Weights of a small mixture-of-experts language model, trained from scratch on English Wikipedia: width 256, 48.6M parameters.
Below are experts of layer 8 (counted from 0) of a mixture-of-experts language model. Rows are named router (the router's row for the expert) and show model dimensions 0-255. Each number is 500 + 40 x the weight over its row's rms, rounded and kept within 0 to 999. Numbers have three digits each.
After each expert's rows: a language model's description of what the expert responds to. This comes from a sample of Wikipedia text that the model never trained on.

# expert 35
router:533520504448527498577451497537450500547456497520496501522483532412487472480547490481544463568539524468537519475471481502467573503464522463534452481555489443551442476479541515523593534585454501519452491466551467502508510507447562562470463435473510480522455449499560500480517525558435467512438527389576507433453523518465568429488504493536507457528547498492534558529526405465571480524504528513572497478607532537539497558501534439523516540416447511547482478523489498491514477492513426543487428501522443540573522534538495474549510469425414482508515534477463533473540472510507444530487548444497443518524450499580483495513461403469470458503510449503413487487441453524507437567543496537523474571470511504530555551492512498503443522416483515526518546491493466501486522491503473
It responds to: First letter or opening piece of a lowercase or capitalized word inside quotes, song titles and speech, e.g. Are You L-onesome, when, le, so.

# expert 39
router:529584511435519453595460460510480535567518491466427535514488494463545522422558485492557550576510493500582469426498511510477458492447511520493511473575472444531529505467537527516517493505456474457445495485502508502573458464455481534426491427381493465549491465509480489541522469521524489513451415586514589515507498441522538533474483541529584466467492504422506541544499509462477485468450511508504532547479494550557499542474530448434543486545533433520470487546469520453489461463431482517415508446521518541556490529563534509582512415476453493487487474543522464475500532466428452500543538514505422520532442493532489433520532532494523494496523442508504448530455457578500506484531449470519443482486578484501421568445493438408515470479466492491517515458494491540447495507472517
It responds to: Capital initial letters starting abbreviations or names in tables and lists, e.g. HUN, HOF, RBIs, Hapoel, MFPs, Sri Lanka.

# expert 0
router:527478434489527515440467456525483457514507418453487434451506498515462495431493492504510460498443471528542443508477480454559514504460543395527553478561538436485506452439498480554537540502496577442522484499537486533482504504568497503472434463516470491402504530466477500540495495545478482523557452499537480472483503538467477493493534571486533565464511586462497493534546444420433480465507477474524540618488524473583558556539465490468445532515483475532535425543476459536466593500423490518489449550516466497416399529596505502446533517530490402484490559420521541562497501471454520500488460583436542510506519484473502531485532510525463515541487508489522509479450545546457466457484496487517554553461451486562447451476554555509549519487455474466503547485446501482484527535476461
It responds to: Word-internal pieces of German, Slavic, Nordic and other non-English names and titles, often near diacritics, such as Königspro-j-ekt, Pühajä-r-v, Raniț-ă.

# expert 32
router:478509479521526495487541537458473492440466489499451507537574545482541524490494542498557429578526608533502520511491477500505479482452515491450513525374462503530532425557516502495486552514523569503483517520451515555458500538580504564561507516423438433499500433510527497553511526491456459469466509491488521506546454474505414478504548490451463478507473451499441574471526441541532459509479451502484459474499388474435470517392550498523519515581440555462499515469566499497480557546507489509468537507462534577504522475548511453504560481472448471561515465489495504573576498502452465545497537438466532547474553478480503547430537560514462491530590561455550485457508603445514478503477500476543520543561462532434566502491487512497508519467524549464570523471499535490507515474431518
It responds to: Auxiliary verbs, pronouns and adverbs in narrative clauses, such as was, had, been, would, he, not, never, and -ly endings.

# expert 38
router:507473499501514550466450491430556471550470512482539507515439467424478555535476492552549502540508531513507442580508566525551494445627552548518469527465458435473561476471463551513463463458521495532460534526525506492530473463532515533473545554491429479582501476532472576437483455539593500404448536505448475574484431552526453505498507438488573476486464483527511489492523470467516500495564516490432516495494473461520518514431492509525495493518505513595511506391500523548532477475544514445502572479499572464525481415425512465475479511511535451461430490594506503544478552492475497484423547583523496538526500492485520539432531488525499553474444506577455510552507550563475497575518483522522442478461557466514535533497529491531486531478484571437464488533504487478476485473541442
It responds to: Closing parentheses, digits, percent signs and pipes in statistics and election tables, such as "(18 m)", Votes, MPC · JPL rows.

# expert 13
router:427513488524475455511559504528561456449517457475513510527513574497479495564463527535513517518473497552472529556552503459474562529513458590471463607431516428475487476508491471489478495520463502452538516502446491508481521389483407414472456543514471495424521585531502490525509510448547578510531500560457505542488481475544499492555530438447471557518567545550508555427491526531497525511509516522494540434447535412481535499549452581455434482534531488462518472448456445509471532475463508446517542511495449497467491465461472511472535532585537486434503592523483503503461512565500565533490491406493511525483514476514470472473451564483473494432465464530567503478541439458483559505417487510509504415484486514418516459551489490508567500570527475479567510540460530482499520487531473
It responds to: Head nouns of organization and office names, such as University, Army, Council, Minister, and endings like Clerk, Comptroller.

# expert 37
router:546514459528504493523549534486532458549432442471522489509422534470507486514456558506497500424529479472445532530498554487458524562513555484573484533441461486477555513564466535534446528498481538545453500470498529431447516495478486518618562515511468505572488501552439468566515460549487460519517477589495536457472537476497522536526518574499527463481469531500484509540547476472417541497530484531512540462434521468465538464457508471515477519534506479543523507472428531492449433499549474515469439478525491556522516533435515483449484517463524464530512583590477441490505523546449503504529484529479465493534520521580463468467518469507574521570498504469514522509462452516537543502562516588546518534530583504502515494453463549529457458557516432428483415488588563512576484418395439
It responds to: Words in wiki section headings and infobox labels, such as History, Career, Personal life, Demographics, See also, Review scores.

# expert 30
router:530533484479495501459422491525483563534547529433505567441446505521475445457570524530478452436548490450503555581449529537433497450397543519478494479463513531465482525550464425536428531453496478542436548420529500475611549508516495471525443479452552485548492526545507515493490454512534508513470561401521494467575507540454494522554490419537475461546480464473507448520515588438534519447419519489455532548453536515529475489536535478547506458478452493517462454588579483510454553513511500489462485451488453487472508506478484463541463567492556528534495411513503504447419516452498473528546499457515556510465557443526551517466576550403474504510505486439497509533499477500493499444521575527456444449495493480535488516516528460500485471582512489483481508486528458462497507447499526
It responds to: Bare space tokens and range dashes right before digits in tables, dates and page ranges, such as "January 20" or "874-900", plus subscript markers.

# expert 8
router:477447457527482568493500511472509518540578503480561489507456525436460477545468564549447541487471500476450504521537476493571473508412439473469490433439523533445468484522516365530483417509527519510491508555510552454427437493503453497490514518474429535520557449479493503524514494485435427473482472499503463455492507464491501453570496499522451491519505500538422425575589472569526473492521431430518449515538581547479472479487436487436507544539528541492491446493607508532436536477509521448550521551512480493462478492488567534512514500460544500453497565462447477513428515515516586538520530537500568480475569475491506495468482516526453513536498519436456458478456556503442497569411489515491526523444511535490525431533473510493470501574496483553469476487481575534459444520466555
It responds to: Middle stems of Latinate verbs and nouns before -ation, -ated or -ing, such as oper, cre, particip, exacer-b-ates, cul-min-ating.

# expert 22
router:477458445492521503535491481481533525536507545505541440544449453550542539491435506491485449539511505439522484525536595549512429485568507528582528469490451547444538532401481551479516460503490526417486545524482534554585475475461504519548492499535496548571529529508477462524516480512593553473485590522463507560464510503535472496439487499460579486457493517518550478492536467527464460461526507526459536464498505458524510567488521496549476545495575470516508520468565536540539440488445531521496542478455494487481487502422546427461545523515560516506462501583436587507470462532397453471464477505493536534481455468469511483451500518529463509585451506419513544531491551551530538452529495513438563536487541438497462494503587510484507575489549539461504477470603492491423554488492443
It responds to: Single digits inside years, scores, codes and table figures, especially the final year digit, as in 197-5, 201-6, 17-1.

# expert 3
router:558479405414548592433429267560573443423400557384474516498480490439497438484461558514452483506467479470563507457506462531527500506532485496471469525552529476556488496491485514536566518493488424518560478515506463507501473519525488483406538574453472533471490491447574461452548495418532533504466467494512453568488556501460474473480489492513475526505536512472542501489495513452512461497539529530476522462486510476472478422504490508553524524454538474548481533522504500507484497543462526521522504535542506449526531488500474562491505497481497574517523531450477505487543467454469437507431477502464511519471510467537548540537489491532508573492554535514476501468447497550524538484515486493512435422488509516514541492525573465477558520531470520488437549472526525502451495500524513
It responds to: Middle and final pieces of personal, place and team names, often in sports results, credits and species authority lines, e.g. Nite-en, Nor-man, Hira-L-al.

# expert 21
router:549525531503605504466424506548555459528458485567457475543533517488495441427446511528507492465453491517560493478448549491557502509451515549480547459573424455452484444508445404574524558589499460498475496545550477474534520501505542520458527450493479437478510410539473488490493495551498516573501495462564528558533533541480500454502524439504433488568524536470526588481509503461476516498450540567533507531465516541430516520501544517486506540496517556460529462498520419549456490515497524471540490459487487476499515552545442494512516465482451446558522458486467443517562501539515455415536535508425434545561528500530477449447550570486492499484504607512558456474462537485487470503529542600524516490572472458468554513560526516456473558504507483519468528548438501531485537507442473
It responds to: Start of personal names, usually first names or initial letters, such as Jim, Chris, Ben; also verbs right after a character name in plot summaries (says, sits, meets).

# expert 24
router:544424536500526536538522475483585462436489521481494487511457492528447469489417534521528521514486479457552510534494560510509499561583497502551544539535451489404560474411537530455452531498514546474477491547440458493491523480485498501513467596508500496434524547486506455500486536439508550441557500558467488574493497549532486494483481465534484520496527448529441431509546500511462457487537520451522590463527549439533547457440501556468492497487558473541487497419500464537476530490507494469502578480509505561551460512421442445444538551535515537523434510558470475524586540462516499462500529522496458473482454490504480449430558506538476467546478498456565538485478413494487576454591481502478518517475488492552510523496599560510530534472573572413553484491503456520426469472507452
It responds to: Final pieces of person and place names at a heading or table cell's end, before a bracket, pipe or line break, such as Menénd-ez, Johnson, footballer.

# expert 26
router:485491538459495516436489526485494497472477526500559466507584577483500479487543512544445543491531524459488496477471568503472451473470410596481531485551501510507517465460511567456474493452581519523519537519520481470513550469449471532437501542470540480524491460574474458456499546551532481382486542485504540505537469442497544452484523456545465537520593500474511510522423471472475517447481509504561428532527476464478559531499518528498477499547475501475483589489390459535514534499569503578556461534513476471440517477532425524441510511483502458498534446467511553560484490475525445541464451486452408549512544449549600546568475422479478504532509429529469505440487511433544487463467503525548482514533491482541438478520531555454473441554584479514590459473537488455516518454516518
It responds to: Periods, quote-periods, colons and commas that end sentences or clauses, plus some linking words like by and where, before a new sentence.

# expert 29
router:475440533515536532487455455510466522505555475548491519459521500488436536491587464518557516503459488495549440520435561521499517492523472517433528523418470561514507484593481520452462505521486557500483547469531493538572494409469583560503457564532532556573510460506507505499499507512458479447454518460497517533512520521446502529437476484455558474469473508487563421511535569517522471486439546538554477518558458456542525522479549409451503516483477472583455616527545536481531456518564531532487499500504519503407496535523464518504453477460601456474449429491508501523464530540567451436500436450506447546585519467475515481474465444512493522521493510565497463600531460523443460471534474488516479483527508498530473595508494469532436485541433454478555523525507503443460538531472526
It responds to: Digits, decimal points, dashes, spaces, pipes and brackets inside numeric tables, sports scores and coordinates, such as 53.185952, 9–9, 0.3.

# expert 18
router:483429465506503537487559505473523457511539490490556469525547485428525566533468445460474511510532465569483488461454498515484505485445514519463510526485464489516510529456478512448472411473448563552490472426534511558459546517508410480510541533519502555461517577469528529547477503533446400468495462433488525494493507543492502483501507511509439435449507416490524521570506515510442535504544507461512505514502587549497536495499494454560532451512575494518539498443430507472546494509472438442500523431508507528516469503476542508468492544460483550460535509488522426450472424415527485491464435578475461469499501460447546503462525514607468554513600516552526544455493474576475469531505511501487591419544469469522469451471606507504522534499449436534430447461507516477439451521553559
It responds to: Inner and closing vowel-rich pieces of foreign, often Slavic, Italian or Romance names and words, such as Saraj-e-vo, Vas-ile, Antoni-ol-i.

# expert 14
router:506561572474472456435479529505465504532491579546465477457512504510459510463453502507541452402507489479454439533457579522460520509534515481484490571543481576481501499507489505414419501507556503474558573525451501417505544474496473481499499555535580429488489530534512453443472556458515519464475575487586522554512535506453549490485509466451494478540520439484488450503516539480466533490510463530439502487480538547522445497501564471586492403518563489474468599522479546501485494543458500582461549484425491533451503498512433471533609547519479531541519437477460511477571524528487480516491425535474505541431481501530555532525462508450439502488512471549493516532542478510476494543522453437474474495526506572533512496521447474506546439534495509552493455556544560443583586489491481
It responds to: Line-initial dashes in bulleted infobox or list entries, plus table pipes, colons, semicolons and joining words, as in "- Record:" or "Genre:".

# expert 36
router:447470520512418478591527557465475495448487497524558531570524529466414475556444510449480586523424462574571521545483419471538522521529481470511452503389531428523476446502534468468495550476491475469530509484534508502411480466572524422503485435515435537478477551509502494539495546537525504478500462542482498506486469494449454459559512470523445466462552484594538546487515520551556499579522477483423503512545464512532454481560495521480489476452449570459492420450505507591467482492503533486538493541514566533528539547470550521450434488516516432442505532554536534487492500461516542486473528458555505482480524468482431509484437550498517475478494495415486513442560508527469569539528513547534527551522538483476555514476453576511466440486450464508423539505524492487551467476522534
It responds to: Ordinary English nouns and their final suffix pieces in explanatory prose, such as power, story, measure-ment, explos-ion, pol-icy, bre-ath.

# expert 31
router:497563542498519544510493467400527498485515505498501442476580429492552545494427508528485498476497580482566496488466550540486449503478525521448490532511522478499487523426558506443526466479510489524571493509470503453485512485476534488562539518506488537585507431539495459505536517464439555501570521535522464537467470446509578551463516492461496447498449462483522479514392510461510536449513526540515538485429478560461526567437488452449519446551515495453449506474481551440519494524490460548485578472449412481466488490501472488481499562497521531497446529477412486443484526544532495466572450574463553514526484536533496512532535417496474504491566454558531462532607438475487461563486486556546434554460591494529528465441497456469515553413493487498436528520447486514526513424559512
It responds to: Pipe cell separators, row ends and markdown table divider lines, chiefly in chart, sports-statistics and discography tables, plus semicolons between listed entries.

# expert 10
router:532449472500455515440536589504524550493489497485521479476466465561494536479539517506467510560539514504528496513511449453538494489410516456499491503521511520563464527402479521510543479501496494573497495521485466477490528480475495559565450487483493555480509468601555538503461473506478524549490467498536457454513445602474494477493496490546464534534501534539535530553430534580462486502535459537546453529469483512537450458541490534455584434435427545508468491545536417521549543510496523557568530505396558432540497515552548491515462448457482494533444458500541481492520560484569494463475509513580504465557531536412448442541534456517492486445491464455480462502469492476519578490511414499516550579421457532472518511514456503556517421537488515524487419469484498434512589507502571
It responds to: Word pieces right after an opening fragment, or stems awaiting suffixes like -ing, -er, such as P-ad-res, dr, contin, mov, pass.

# expert 15
router:522457523466521460463467471530498491456522503494558502509541444405492529535483529499513454464438533451463482501504554516477425508434434552459511422423520483451546490560493512470465537457551416533394516476447524521551482460477512488489534479476540538566474496546499522412480537512545449485498570517416505486487499527540493553458493516500427500501518474464585468502563502510529427520423540500478552482473423502489491551463516480467581480466500500444450449501519555513545505504531527506526525458541495434489512514461500469515401501496502527483495489506434572511476568508510424504464501423535485491515507525528472529553561449512493496547502514415485558525480507553518505478483494445546447449523566504505442555558502405527495570543470462469566560486514392477569514492422532
It responds to: Bare spaces and opening parentheses just before numbers or units in infoboxes and tables, e.g. Height: 1.65 m, (aged 64), Coordinates: 45°, $.

# expert 6
router:498432489521443490608577496572553448442566512440449562602512450466450540567446530530539505504527513528538488472443488505527479557527525597476505528466517574497451479448461472437583478447526536470540474494458488529463483496469474483496525501529470483425529515546460511514583481468574540483520568518459450537507512553517490482498507492483446539534527437494458487503499553463520469493548460407480570442479488481536560424552492489518463453519545455485513438437535451549523546546516537527496603474500478480522465494450483494447509518522468471496528526477492434489483458527537556508516523490569436492457520507455545545474520465524542448555532536486554471481494527503501535499520460521401532449547468463527498482482475446539524513552487518468467508554418473476418465490587472
It responds to: Final pieces of place, team and surname words in sports and local text, such as -ville, -ton, -ford, Kin-ston, Chattanoog-a.

# expert 23
router:530454507465498563489493483547420543521548516515485504445542401547511473495516519418566576426537448422426475453443546462548513452552543539502510524500508503488455475485551562470423519548524528481462498448454455542442460576494467536485479482532506452531490471507516501484571522464468481483531473520433427543555485517444444544473542506468504507511495550496503449463539454525541461494465460525527463473529453564459456471447517503544458471526467524495511582446585516491468446406481515605483501552492473497515501571511494482525538470467519550499500437513501540547502527400495523482446432526459473531476516498543541543444441432468558498467465534506525543540520450460513451479469485526478499474579487461457444573413462558490507454565502534473498474497452457516566514475480497
It responds to: Commas and list conjunctions such as and, or, including, &, especially between place names (Providence, Rhode Island) and in lists.